From a checkpoint of a small mixture-of-experts model trained on Wikipedia.
Size: 11 layers, width 160, vocabulary 8192, 9.69M parameters.
Experts: 16 experts in each of 11 layers, 128 GELU neurons an expert, 3 picks a token, a softmax router.
Training: a variant of SOAP for the experts, 714M tokens.
Below are experts of layer 2 (counted from 0) of a mixture-of-experts language model. Rows are named router (the router's row for the expert), up (a neuron's input weights, with its number), down (a neuron's output weights, with its number) and show model dimensions 0-159. Each number is 50 + 12 x the weight over its row's rms, rounded and kept within 0 to 99.
After each expert's rows: "gets" lists some tokens that make up at least twice as much of what it gets as of all text. This comes from a sample of Wikipedia text that the model never trained on. Tokens count by the router's weight.

# expert 0
router:45 64 48 51 59 33 37 39 49 33 54 51 62 43 53 49 63 39 51 65 59 55 58 60 61 74 55 38 71 22 55 42 33 50 22 45 63 50 49 47 41 36 46 47 69 53 51 48 54 51 38 51 59 29 49 58 49 32 41 58 47 44 36 30 66 45 32 53 71 34 44 49 52 68 76 58 39 49 48 39 65 52 82 55 60 49 51 54 60 56 47 59 43 60 39 58 44 26 42 35 57 41 70 56 56 51 53 33 55 15 61 65 37 48 44 66 55 59 43 50 40 30 66 45 25 35 49 59 40 64 51 41 58 55 45 69 54 54 52 46 60 51 56 43 31 28 71 58 51 63 67 53 65 61 69 44 50 63 74 37
up0:60 43 38 44 36 55 68 57 66 76 59 59 67 57 53 69 39 59 65 53 54 63 84 55 40 38 68 27 58 72 54 81 59 64 55 40 59 42 57 36 41 53 44 16 36 44 61 74 38 55 39 73 46 47 41 45 47 48 46 46 52 59 33 66 48 70 39 57 37 47 51 64 47 33 55 69 57 52 42 65 47 49 44 58 42 54 39 36 43 56 44 42 70 75 63 42 50 61 30 54 55 51 43 65 44 46 50 62 49 38 53 56 65 39 69 53 45 50 45 52 26 41 73 53 45 54 47 18 51 58 54 70 41 43 73 48 55 38 55 54 50 43 29 45 49 39 43 38 61 40 46 55 48 62 47 53 69 53 46 47
down0:70 53 40 69 36 45 57 59 65 52 55 38 57 36 36 47 70 54 44 50 58 44 42 29 42 38 35 66 62 45 66 21 63 57 54 54 67 52 61 75 35 55 61 64 53 28 62 43 31 61 50 65 54 57 42 40 31 54 52 35 45 45 55 53 54 34 55 72 59 64 53 43 68 50 40 34 38 34 59 72 71 54 60 50 53 20 52 43 43 54 47 38 51 49 29 61 59 47 54 66 48 60 67 47 45 57 46 41 42 45 47 54 32 43 41 47 57 49 32 55 70 33 58 43 39 43 49 53 69 57 72 69 39 67 39 59 58 48 30 74 40 40 51 62 55 54 44 79 49 66 66 53 57 41 35 44 50 32 66 44
gets: " the", " and", " to", " a", " The", " that"

# expert 10
router:60 49 52 49 63 41 38 59 80 47 66 52 62 37 67 27 38 56 57 47 55 66 55 61 40 58 70 42 46 42 60 44 53 45 40 50 45 55 70 25 62 43 56 55 70 48 81 42 54 44 51 45 50 47 65 58 55 28 44 75 45 28 50 35 44 40 34 61 60 61 42 52 35 50 58 38 33 45 19 61 24 30 57 42 64 55 47 48 53 37 23 47 41 53 47 56 62 57 41 60 40 56 65 55 44 31 53 52 57 40 74 57 62 44 59 43 43 66 35 57 52 52 45 42 54 63 58 48 40 49 55 71 39 66 72 60 70 46 57 63 61 48 44 46 56 45 39 67 79 69 29 55 43 38 58 48 59 58 34 44
up11:51 62 54 50 56 48 46 62 45 59 52 82 62 60 37 67 55 48 30 44 61 50 60 57 70 48 42 78 50 57 49 57 25 61 63 58 59 71 29 49 66 51 45 46 46 40 50 41 57 40 68 67 38 50 68 43 72 60 32 59 56 46 46 46 65 53 42 48 54 50 46 46 49 48 49 49 45 28 69 31 48 43 64 59 51 57 64 59 23 38 54 52 62 37 63 55 81 53 24 64 64 47 67 57 68 72 41 45 46 56 54 58 77 47 59 52 47 57 36 66 50 44 48 52 55 60 44 36 41 59 46 37 42 38 52 54 53 60 60 59 64 44 32 36 58 41 61 51 68 27 59 50 73 32 41 34 46 21 37 42
down11:63 47 65 34 51 37 58 57 48 31 60 46 48 46 48 58 32 78 58 40 42 36 43 66 75 43 49 46 40 31 34 35 57 38 51 23 60 44 72 49 49 63 62 42 65 69 60 54 47 72 51 46 63 44 63 57 39 19 47 54 47 39 49 56 23 50 63 38 54 49 37 71 72 51 59 48 46 64 67 40 59 70 63 45 52 45 35 49 53 65 52 45 66 63 50 44 28 51 45 57 44 39 36 39 65 43 46 55 28 38 41 36 50 54 44 59 51 59 47 45 29 52 57 71 72 53 35 48 66 33 53 67 54 59 45 25 52 56 43 23 47 28 47 48 55 58 49 59 51 56 63 53 38 44 61 44 55 76 34 49
gets: " 0", " 1", " 2", " 3", "1", "2"

# expert 15
router:78 72 39 55 45 50 47 59 42 45 60 74 42 50 65 32 47 51 40 62 53 53 47 63 73 59 54 23 45 49 36 42 36 55 39 47 60 48 57 57 45 60 66 42 64 61 53 50 65 50 55 59 32 40 68 53 56 42 47 50 42 48 71 41 76 58 51 60 69 32 45 65 22 52 60 57 43 35 50 43 28 45 73 37 48 40 32 29 37 39 48 51 34 48 58 52 44 64 43 31 53 45 52 77 53 36 56 27 63 31 79 64 71 45 47 48 49 47 58 32 40 42 53 56 61 64 54 46 41 43 67 62 41 52 53 56 83 49 56 49 66 47 43 60 30 59 57 50 61 55 64 41 50 51 65 53 58 71 41 49
up0:68 59 52 40 49 48 47 62 62 40 34 42 72 60 55 56 36 43 47 65 63 49 65 44 58 49 70 45 50 55 58 40 28 62 49 50 54 67 50 21 46 46 53 33 63 39 49 27 55 61 62 53 46 78 51 47 56 67 59 51 48 56 34 38 72 58 69 60 48 49 62 30 56 36 59 55 65 71 44 53 41 59 48 41 44 46 51 62 47 69 56 43 65 43 58 63 35 70 45 43 35 47 64 48 66 67 40 34 31 55 52 35 72 52 55 44 46 39 57 71 36 58 50 51 48 62 52 60 66 54 56 16 52 44 57 48 32 52 68 66 38 48 36 74 39 40 67 63 68 39 53 76 40 39 54 64 26 39 53 53
down0:45 64 46 12 66 58 38 55 48 43 41 43 35 42 41 70 62 47 35 32 39 40 56 40 27 40 55 77 54 34 63 62 62 56 55 43 61 44 35 59 64 36 40 68 62 55 49 35 37 61 74 43 46 40 73 47 30 39 47 64 65 37 52 47 42 28 10 64 50 41 52 43 52 65 50 49 31 40 52 63 57 59 37 43 43 46 55 49 65 44 53 66 26 61 41 30 65 55 69 52 52 52 62 55 33 20 71 46 58 40 47 44 48 60 53 56 56 52 52 65 68 46 51 67 41 46 44 51 38 41 65 51 59 31 54 50 40 54 40 66 44 43 39 50 62 43 34 58 58 41 53 46 46 41 49 37 46 59 67 48
gets: " in", " on", " at", " from", " In", "In"

# expert 4
router:60 71 38 64 64 41 38 57 72 48 54 56 61 33 47 40 62 45 50 57 68 50 66 55 61 64 51 60 63 58 54 69 54 42 25 49 72 27 47 40 50 67 60 41 64 48 52 52 53 57 55 37 62 32 49 72 58 58 33 35 31 38 48 32 55 64 60 59 44 47 61 58 51 56 71 38 37 59 35 62 44 41 56 54 55 41 62 27 43 44 42 51 54 37 31 56 68 45 40 29 62 40 46 63 37 52 48 50 29 40 50 56 43 47 67 37 22 71 67 56 57 54 43 36 51 51 52 43 57 59 58 59 59 64 34 66 39 49 57 70 66 52 55 54 62 49 34 78 60 54 63 29 67 29 56 76 59 66 48 53
up11:59 41 49 38 42 43 44 68 31 44 46 61 54 46 40 63 43 23 44 57 23 54 55 58 48 37 43 51 30 49 34 45 66 56 50 32 77 46 39 47 29 64 42 43 49 46 46 33 64 30 32 44 25 32 50 43 57 58 65 47 41 59 51 14 55 54 39 33 46 41 41 71 29 44 53 48 38 37 45 66 27 52 64 71 58 44 39 38 59 41 62 57 35 45 42 60 55 49 56 34 51 54 58 43 45 30 51 59 43 66 59 59 57 59 37 57 29 67 55 32 32 58 55 33 53 60 61 58 57 73 43 67 40 35 59 54 41 51 48 64 55 26 43 39 59 50 49 45 60 45 49 53 35 53 42 63 23 60 45 36
down11:44 44 26 60 34 51 58 69 44 56 52 49 52 45 56 37 70 66 38 28 57 29 45 45 25 60 69 50 45 71 63 40 35 60 41 70 34 53 47 78 63 54 65 46 30 47 53 42 30 51 52 61 35 53 37 32 43 67 30 48 62 52 50 51 43 29 71 55 61 41 51 39 57 56 40 48 66 58 44 52 60 47 41 42 43 63 55 57 50 51 57 57 61 50 63 30 27 48 44 73 75 25 40 65 56 44 46 43 51 61 63 61 40 38 55 37 53 43 46 45 58 43 44 29 44 51 52 29 52 45 50 61 27 33 37 44 56 50 36 28 37 55 47 66 23 48 36 28 42 51 55 49 36 45 63 55 45 30 59 51
gets: "s", "y", "n", "e", "d", "t"

# expert 8
router:52 63 77 35 72 57 39 46 47 38 74 37 48 59 44 57 58 45 40 50 54 49 57 51 57 53 37 46 54 55 56 75 41 40 52 53 52 45 62 44 66 53 55 52 55 52 52 67 62 65 43 51 52 50 43 67 66 50 31 49 39 34 48 34 41 57 45 50 56 44 58 61 31 45 60 46 56 74 49 58 33 55 76 59 34 42 59 22 45 56 50 68 60 60 40 51 77 28 64 41 60 40 43 59 56 24 52 53 47 41 53 50 52 21 51 44 34 52 73 64 51 57 39 40 41 24 59 51 45 35 46 41 57 47 52 37 69 35 83 52 43 46 29 61 32 81 28 48 39 54 63 47 58 48 45 62 42 64 50 30
up0:51 47 24 27 62 65 47 50 54 47 62 69 53 56 60 52 59 41 44 51 27 50 64 41 63 50 69 28 60 68 66 69 63 43 55 48 62 46 63 41 58 45 62 36 43 41 44 52 57 16 58 54 54 37 47 57 48 47 32 50 33 31 39 50 49 50 61 61 63 54 52 53 58 61 52 35 52 65 51 36 40 51 58 31 58 46 52 39 42 56 39 66 73 49 67 70 45 41 25 58 71 20 66 35 45 39 49 31 52 49 68 60 34 15 52 61 27 32 53 46 36 33 48 50 45 34 46 47 73 49 32 42 34 52 62 47 50 69 58 40 36 55 49 49 46 42 47 55 41 46 62 44 35 42 41 63 45 46 64 46
down0:36 66 35 57 75 57 18 43 46 54 66 44 23 53 51 54 29 69 46 54 67 30 62 55 59 44 33 71 53 46 54 57 59 33 56 52 51 41 45 47 51 60 27 35 22 54 47 47 35 45 55 59 57 57 62 43 68 57 45 53 59 60 65 67 28 62 48 39 45 52 37 31 55 35 46 45 52 34 42 52 64 58 58 74 59 60 60 72 26 48 69 37 70 48 35 64 51 68 63 43 52 52 28 36 44 58 52 54 64 43 45 47 39 48 60 36 26 55 52 60 56 60 43 66 65 70 55 58 53 53 70 61 34 41 49 49 42 44 49 56 45 47 33 58 66 45 53 57 53 37 65 46 55 59 59 53 22 56 35 58
gets: ":", "s", "r", "d", "le", "l"

# expert 2
router:58 56 59 39 54 17 51 54 63 28 36 46 65 52 59 46 52 27 30 35 83 29 46 66 49 58 60 30 55 56 67 25 68 58 63 53 66 61 39 47 57 43 41 53 57 45 60 45 55 69 48 53 52 50 53 50 66 44 65 45 23 53 63 47 53 60 59 29 57 55 33 53 42 52 42 71 30 40 27 70 58 53 49 52 45 52 56 51 52 55 54 32 62 60 54 51 59 48 41 68 62 65 67 59 41 38 50 54 55 39 71 63 45 33 66 48 60 50 62 60 47 59 34 66 36 26 58 54 41 53 51 46 60 60 39 48 50 55 55 57 32 54 29 33 57 67 63 36 61 23 43 45 57 38 60 59 62 71 57 60
up0:56 58 41 55 52 40 57 47 64 45 60 79 64 60 53 53 59 38 39 57 51 34 52 58 83 44 67 42 33 51 60 61 37 39 63 69 47 45 40 55 45 59 33 58 43 43 54 55 45 39 35 47 54 56 72 37 54 54 55 41 31 43 48 43 42 53 54 61 33 46 47 63 58 57 56 49 51 61 26 60 31 77 48 38 54 55 41 56 48 47 34 60 51 40 49 65 39 76 49 59 63 47 70 48 49 39 45 35 43 52 39 78 67 54 50 56 57 52 53 62 55 72 55 45 54 49 73 26 94 48 62 65 70 60 59 37 50 62 64 63 47 79 46 52 39 61 46 58 51 50 52 50 50 76 66 64 60 58 59 67
down0:52 42 70 45 39 43 53 37 26 56 91 53 19 53 34 44 42 58 49 59 50 60 52 53 40 53 51 48 59 46 47 32 79 37 55 61 49 64 52 55 51 30 38 46 25 46 62 50 55 68 46 48 72 51 40 60 44 63 42 46 28 44 49 52 42 65 52 46 57 41 66 47 40 52 37 41 66 79 56 44 60 38 46 50 35 46 45 43 48 49 44 48 60 57 57 60 62 39 52 60 55 45 56 45 62 48 47 63 63 37 44 39 48 59 34 31 45 21 46 63 25 48 37 74 50 53 51 61 54 31 64 52 40 51 43 43 77 46 64 63 43 41 44 53 45 53 48 65 31 52 65 52 52 12 54 50 74 36 43 30
gets: ".", " (", "T", "F", "S", "B"

# expert 11
router:47 69 49 31 53 62 22 55 69 61 44 36 55 54 66 43 57 52 23 56 54 44 69 53 47 69 47 52 47 40 58 53 54 28 25 78 42 26 45 55 46 50 54 59 54 64 54 63 66 48 73 40 59 45 67 61 67 41 51 53 62 43 45 28 50 33 54 50 61 40 24 62 45 67 39 46 59 50 41 56 51 48 77 50 68 43 47 48 47 55 82 51 37 58 50 47 55 21 66 17 55 66 45 60 54 64 47 56 33 53 47 48 50 26 45 49 44 71 45 66 35 65 49 50 46 25 47 40 30 49 65 54 49 52 38 55 43 76 46 55 61 60 42 56 52 39 58 50 44 45 45 59 48 58 55 51 59 56 60 39
up11:60 81 39 46 40 73 50 51 43 40 45 72 57 69 48 73 56 60 64 38 74 41 62 64 42 50 44 36 69 58 40 29 46 46 46 44 47 63 45 34 53 42 48 64 58 43 57 54 54 68 66 21 55 60 51 47 61 51 66 63 47 71 43 46 65 49 52 29 56 40 54 51 53 54 70 51 71 55 58 16 41 58 54 54 54 33 44 60 39 64 42 65 65 65 51 57 37 53 49 44 62 58 58 35 32 70 41 53 64 55 45 43 62 52 48 69 76 51 62 51 50 48 44 68 41 48 55 33 67 64 59 43 70 71 30 54 64 62 31 56 52 51 49 56 50 71 51 33 29 65 42 44 63 46 50 51 49 46 29 50
down11:55 54 41 72 60 58 45 56 49 57 44 47 43 39 35 66 45 58 52 36 62 47 43 34 56 34 65 58 41 36 61 47 61 39 53 51 49 58 55 60 50 56 56 71 23 52 46 54 79 55 47 60 28 49 67 48 52 40 42 59 40 57 48 36 41 52 60 45 25 70 59 47 71 34 39 40 64 46 50 41 67 37 53 43 51 56 49 46 46 47 63 44 43 56 49 43 29 54 53 35 65 46 43 48 37 54 30 45 41 39 60 84 34 36 31 65 30 38 41 50 77 81 59 38 38 42 33 54 61 49 62 34 75 58 54 45 50 58 63 63 36 56 61 63 59 62 33 57 63 46 66 55 36 26 59 69 43 34 64 65
gets: ",", " of", ".", " with", ":", " for"

# expert 6
router:65 44 34 46 63 32 45 48 53 43 63 46 61 27 32 41 78 35 55 69 43 46 70 56 62 51 60 39 46 55 52 55 46 65 61 33 64 40 37 53 27 67 61 54 66 72 42 74 55 73 50 41 33 16 44 52 75 51 42 62 33 42 41 49 44 47 53 44 63 58 43 60 59 55 62 48 61 52 47 74 45 61 44 33 45 58 61 38 71 53 50 43 45 53 23 41 34 52 40 41 60 36 41 60 59 33 61 36 33 47 59 69 53 52 49 56 27 56 58 45 56 56 47 54 25 63 60 42 43 43 53 55 37 54 56 65 53 65 65 68 41 51 58 66 35 48 53 60 60 59 29 51 73 44 57 62 36 41 46 53
up11:37 68 43 53 62 61 32 62 51 36 43 54 43 60 49 56 47 31 59 38 52 48 46 65 11 54 41 35 38 38 57 47 68 46 59 58 41 31 42 45 61 49 38 54 37 40 44 57 66 52 43 50 52 59 64 75 34 45 61 50 39 44 62 58 42 30 59 68 33 48 51 65 77 58 43 32 39 47 42 61 38 28 39 47 43 49 49 41 40 47 39 27 54 54 24 58 51 59 60 42 57 70 59 31 63 35 67 65 70 65 62 59 34 34 43 58 77 70 77 57 49 52 52 53 47 41 64 61 65 32 47 56 50 63 51 57 44 38 30 66 53 59 52 66 49 57 43 44 58 33 40 47 46 42 33 39 71 46 46 50
down11:79 67 42 23 48 29 53 58 52 59 57 57 48 63 60 50 68 29 45 64 44 58 46 36 38 54 54 48 35 59 54 47 34 79 54 61 61 45 39 59 40 66 63 72 62 38 45 38 49 40 63 49 38 52 59 36 43 54 39 36 51 42 62 40 58 40 53 51 41 24 53 73 54 52 36 49 45 39 35 72 50 49 56 59 44 41 59 59 59 34 21 74 31 57 53 47 51 43 31 54 65 69 33 52 30 52 51 58 51 54 61 65 46 56 65 53 64 50 57 81 41 53 18 40 38 37 45 58 24 59 50 35 50 35 47 52 37 36 56 49 39 56 34 67 37 39 55 49 43 47 64 51 58 47 32 44 54 48 69 52
gets: "-", "ed", "ing", "s", "=", "'"

# expert 9
router:42 82 53 49 60 53 45 35 56 48 53 54 73 48 57 36 73 45 56 60 48 47 40 65 62 46 41 48 59 32 49 39 48 54 61 34 68 57 51 44 57 49 87 54 69 51 59 57 59 46 49 42 65 45 35 75 50 29 70 42 54 31 38 42 58 52 26 66 45 52 46 56 45 65 47 58 62 53 28 48 27 50 54 49 35 47 44 58 83 42 52 37 45 67 56 20 60 43 39 41 62 25 53 59 61 58 54 41 37 47 46 43 61 40 57 35 53 61 50 60 48 49 69 42 48 44 46 38 75 57 54 65 47 81 18 51 57 48 43 61 59 38 56 51 66 45 41 65 43 56 51 61 70 36 60 62 51 50 46 47
up0:67 47 59 46 47 56 63 27 69 47 41 43 38 64 53 72 61 34 57 50 51 42 63 60 43 50 60 41 44 59 55 28 50 49 30 51 41 31 62 47 63 64 62 48 46 48 35 66 64 69 49 33 37 38 61 64 44 53 47 42 48 54 53 55 32 44 53 55 62 53 48 47 37 23 54 66 35 56 39 37 59 61 27 40 51 34 44 49 63 62 56 61 53 72 48 51 52 43 61 41 37 72 46 40 42 64 49 57 43 30 61 61 61 31 54 32 69 70 37 78 49 51 62 38 42 51 62 62 94 66 38 34 46 57 63 65 65 54 50 53 69 56 31 50 70 51 49 38 56 55 48 53 36 70 50 55 53 48 37 35
down0:38 35 52 58 47 73 39 67 51 68 42 65 36 42 28 67 41 29 40 41 46 49 45 39 45 40 66 54 57 66 50 55 43 43 41 45 65 48 59 43 65 40 38 52 51 57 33 38 54 68 61 32 47 49 53 38 31 52 24 56 58 33 46 43 61 37 46 33 51 38 54 42 79 86 49 53 61 51 71 52 69 54 78 55 42 61 35 61 34 62 42 48 46 50 60 68 53 48 20 35 39 40 50 63 39 53 53 60 35 50 66 68 62 56 69 61 39 34 33 42 39 48 47 42 51 33 46 54 41 55 50 49 52 41 62 45 70 47 79 47 53 33 55 55 48 55 60 56 45 60 31 64 41 41 46 49 36 56 63 29
gets: " |", "|", "i", "a", "u", "o"

# expert 1
router:58 55 46 55 63 63 41 53 57 48 42 42 59 56 49 55 43 50 39 57 38 50 68 70 44 46 34 41 38 54 59 40 61 57 36 61 49 57 36 33 68 27 76 52 43 65 75 63 58 53 46 43 60 43 47 34 57 46 52 46 50 48 55 47 50 36 49 67 51 60 29 46 23 47 56 39 57 44 59 45 61 66 69 47 52 60 40 58 60 36 46 43 36 71 53 41 60 28 49 38 68 47 69 52 60 52 60 63 30 42 55 44 72 19 46 62 58 55 52 47 48 58 75 66 47 55 61 20 42 50 42 59 27 37 77 47 52 45 54 65 52 60 36 30 45 80 63 45 67 39 34 36 33 41 65 49 75 50 51 47
up0:83 57 29 46 47 47 69 43 34 56 51 59 52 54 45 45 60 37 34 67 35 47 52 48 31 21 70 45 59 37 76 38 67 50 37 42 61 69 57 37 50 41 49 41 43 44 58 58 57 65 49 23 63 39 38 35 65 40 50 56 46 55 29 33 52 54 42 57 68 66 45 40 59 54 56 30 53 56 30 46 57 66 44 54 28 41 47 19 38 60 40 41 59 49 43 42 39 50 39 45 44 71 78 61 38 68 45 47 45 54 61 50 63 52 43 48 74 52 31 30 44 47 56 48 41 53 45 58 66 53 65 45 54 33 33 50 31 56 56 44 47 74 56 54 55 48 49 57 55 55 68 58 33 27 42 43 48 66 49 61
down0:59 54 58 66 57 50 46 50 48 47 51 62 65 33 49 30 51 41 62 37 50 69 23 26 66 81 27 41 42 56 35 51 31 64 52 38 58 38 53 44 45 39 47 38 40 44 53 56 18 42 65 54 44 58 63 55 47 51 70 35 35 44 49 67 52 29 53 51 47 34 42 52 51 48 60 65 75 33 65 75 53 41 45 39 51 31 47 37 36 52 41 46 43 61 56 68 43 46 58 54 63 58 45 35 66 41 54 63 65 45 41 39 44 44 58 49 69 74 57 54 30 49 64 52 40 34 23 44 59 41 27 65 28 40 52 46 58 53 31 57 45 44 37 60 51 71 47 42 47 39 70 44 46 59 60 54 31 53 46 50
gets: "  ", "-", "\n", "°", " ", " T"

# expert 13
router:66 54 67 49 65 42 46 34 49 33 53 45 43 45 62 61 58 54 31 67 57 57 59 51 51 58 45 17 36 43 54 53 54 24 38 72 45 32 57 43 43 44 59 48 41 63 60 42 77 50 48 56 38 39 53 52 51 53 52 27 44 46 63 33 58 56 27 49 57 43 37 47 23 56 57 68 61 42 25 49 39 55 64 62 54 42 56 51 44 47 39 52 08 50 57 54 50 34 35 27 53 60 72 67 61 55 50 41 58 51 64 71 49 33 37 41 53 65 56 70 39 52 53 45 34 44 49 43 30 63 54 57 34 45 57 56 48 59 57 72 47 67 52 60 27 68 65 54 70 39 39 58 57 46 66 57 43 41 58 52
up11:43 33 30 57 41 30 46 46 29 65 61 80 80 53 53 42 50 60 52 43 53 46 49 50 41 39 70 28 65 44 51 64 45 49 56 58 31 59 58 69 46 52 36 45 37 55 69 61 41 48 46 42 45 45 35 58 38 66 46 64 35 55 52 34 58 55 51 56 52 32 68 27 48 52 43 57 49 60 38 51 51 26 66 40 71 42 51 70 60 35 49 70 36 49 66 48 43 22 39 51 51 63 65 53 57 67 46 43 60 29 35 39 74 54 50 61 64 52 59 72 41 63 33 64 30 39 39 56 60 54 43 47 47 40 28 72 57 44 56 67 50 50 36 46 44 54 50 57 49 31 56 73 61 48 55 27 45 53 42 57
down11:62 69 58 41 65 64 55 49 72 58 46 29 29 34 53 50 49 59 61 43 28 41 28 44 53 41 52 61 40 70 62 37 39 56 42 56 69 46 58 48 50 57 55 61 56 54 29 40 46 51 56 47 53 57 68 52 51 40 56 36 61 44 46 68 45 38 58 34 42 75 34 50 53 39 65 65 54 56 36 42 74 67 41 52 31 58 30 35 39 51 43 37 74 50 41 39 60 86 51 56 50 35 62 44 48 21 49 67 39 69 53 58 42 43 65 47 47 58 42 40 55 34 82 37 63 61 66 58 58 40 68 47 42 63 63 25 57 67 47 50 52 37 67 51 47 49 50 43 66 53 56 39 38 54 45 64 49 51 62 36
gets: "\n", "\n\n", " (", "-", ".", " by"

# expert 3
router:46 79 56 59 41 55 39 51 57 47 42 59 57 31 56 48 72 38 28 57 58 50 54 55 59 53 46 22 53 55 56 53 58 57 27 55 65 56 71 35 55 56 55 47 59 46 71 38 57 50 40 32 55 43 44 59 50 25 51 66 41 57 41 47 59 51 19 79 58 43 51 72 55 65 58 44 71 82 51 33 43 42 52 46 44 57 33 62 49 55 53 48 53 64 37 54 42 42 44 40 48 48 57 65 39 62 51 45 50 60 55 37 55 26 68 58 41 50 45 48 43 39 50 34 39 25 58 50 34 34 54 44 45 33 41 65 35 27 70 62 53 51 49 30 28 45 78 47 33 62 46 65 65 60 61 68 50 63 51 49
up0:57 60 27 33 39 47 35 52 53 46 34 66 46 33 60 49 63 49 37 49 41 40 79 36 45 45 35 57 44 53 54 41 48 61 58 42 45 51 34 54 48 38 47 50 40 55 53 59 39 49 46 44 33 50 61 36 57 64 48 51 44 27 59 35 42 59 32 39 34 40 45 34 80 37 60 62 48 28 56 60 71 36 41 36 55 53 42 75 43 38 60 61 45 52 27 56 46 68 64 50 65 30 78 64 45 31 56 27 42 57 47 55 48 35 36 63 67 41 53 61 52 48 40 40 25 50 33 70 57 33 52 51 57 52 42 71 40 60 36 46 59 51 41 55 31 59 40 39 37 42 38 62 38 45 44 59 33 44 78 35
down0:52 85 39 61 65 48 77 65 49 60 59 58 40 78 40 40 51 45 60 53 61 44 34 24 68 51 49 31 53 56 58 69 64 43 54 42 56 56 59 39 60 54 31 40 52 52 35 51 35 60 74 64 30 57 46 61 29 57 47 66 55 52 43 50 58 39 47 57 50 56 44 41 52 72 51 45 41 75 45 39 61 53 31 43 39 44 58 54 37 36 49 45 32 42 46 30 59 65 52 59 48 49 43 36 62 59 42 50 39 61 60 48 62 57 62 54 49 42 47 30 37 55 85 53 65 64 37 53 24 79 52 55 43 50 64 60 32 32 40 43 47 59 34 49 65 58 60 47 44 60 52 41 59 49 79 61 45 58 46 58
gets: ",", ")", "'", " \"", " was", " a"

# expert 7
router:63 57 41 57 62 36 13 44 36 58 52 57 81 42 49 55 65 44 44 63 56 32 42 70 58 49 57 50 55 40 58 40 22 39 48 36 53 40 40 49 63 45 48 52 52 56 63 74 46 55 48 45 45 54 71 84 57 41 46 71 46 29 66 40 59 54 48 73 52 51 42 61 58 46 50 32 51 37 50 48 43 55 44 46 52 46 48 42 69 53 74 35 53 58 48 45 74 17 48 60 42 54 66 67 51 49 45 48 57 34 87 59 56 40 46 47 42 51 44 59 58 28 36 50 43 54 64 54 52 50 66 27 44 71 49 57 65 35 61 55 40 44 30 47 28 52 49 53 59 59 44 63 36 41 65 48 37 50 45 53
up11:57 35 44 54 62 44 39 45 41 38 53 54 54 55 65 58 75 44 56 58 53 32 50 68 52 63 51 58 41 54 66 54 36 38 42 51 66 52 50 35 42 41 54 67 31 47 61 75 43 52 46 48 39 45 49 25 53 45 68 23 49 45 48 50 64 42 37 49 62 47 59 70 70 68 62 60 46 56 72 51 20 50 53 35 44 63 45 51 55 58 61 32 53 61 40 60 22 56 46 48 20 55 63 40 65 36 28 30 62 52 42 65 40 61 64 49 66 55 19 61 50 41 33 46 47 52 56 44 42 60 54 46 65 66 75 41 52 52 38 72 52 50 48 45 61 54 65 37 37 54 58 58 68 41 54 63 66 72 59 60
down11:47 34 60 32 47 56 64 48 46 45 44 36 28 60 42 56 50 46 38 46 75 63 43 68 46 59 43 67 44 30 44 59 58 60 62 32 53 71 26 43 47 65 55 36 59 56 66 63 65 47 37 46 56 36 38 53 50 54 31 52 67 60 65 57 48 50 61 44 47 58 44 54 63 30 60 51 49 56 64 53 52 64 45 57 52 45 69 49 70 45 52 60 26 52 53 44 46 35 62 56 58 61 51 46 26 37 35 47 35 23 66 53 60 66 44 55 31 52 60 17 50 37 46 66 74 39 19 62 66 44 44 59 45 44 34 52 38 43 56 52 65 43 58 63 24 44 42 61 43 44 55 42 36 39 62 39 41 41 41 80
gets: " |", "=", ".", "|", ";", "\""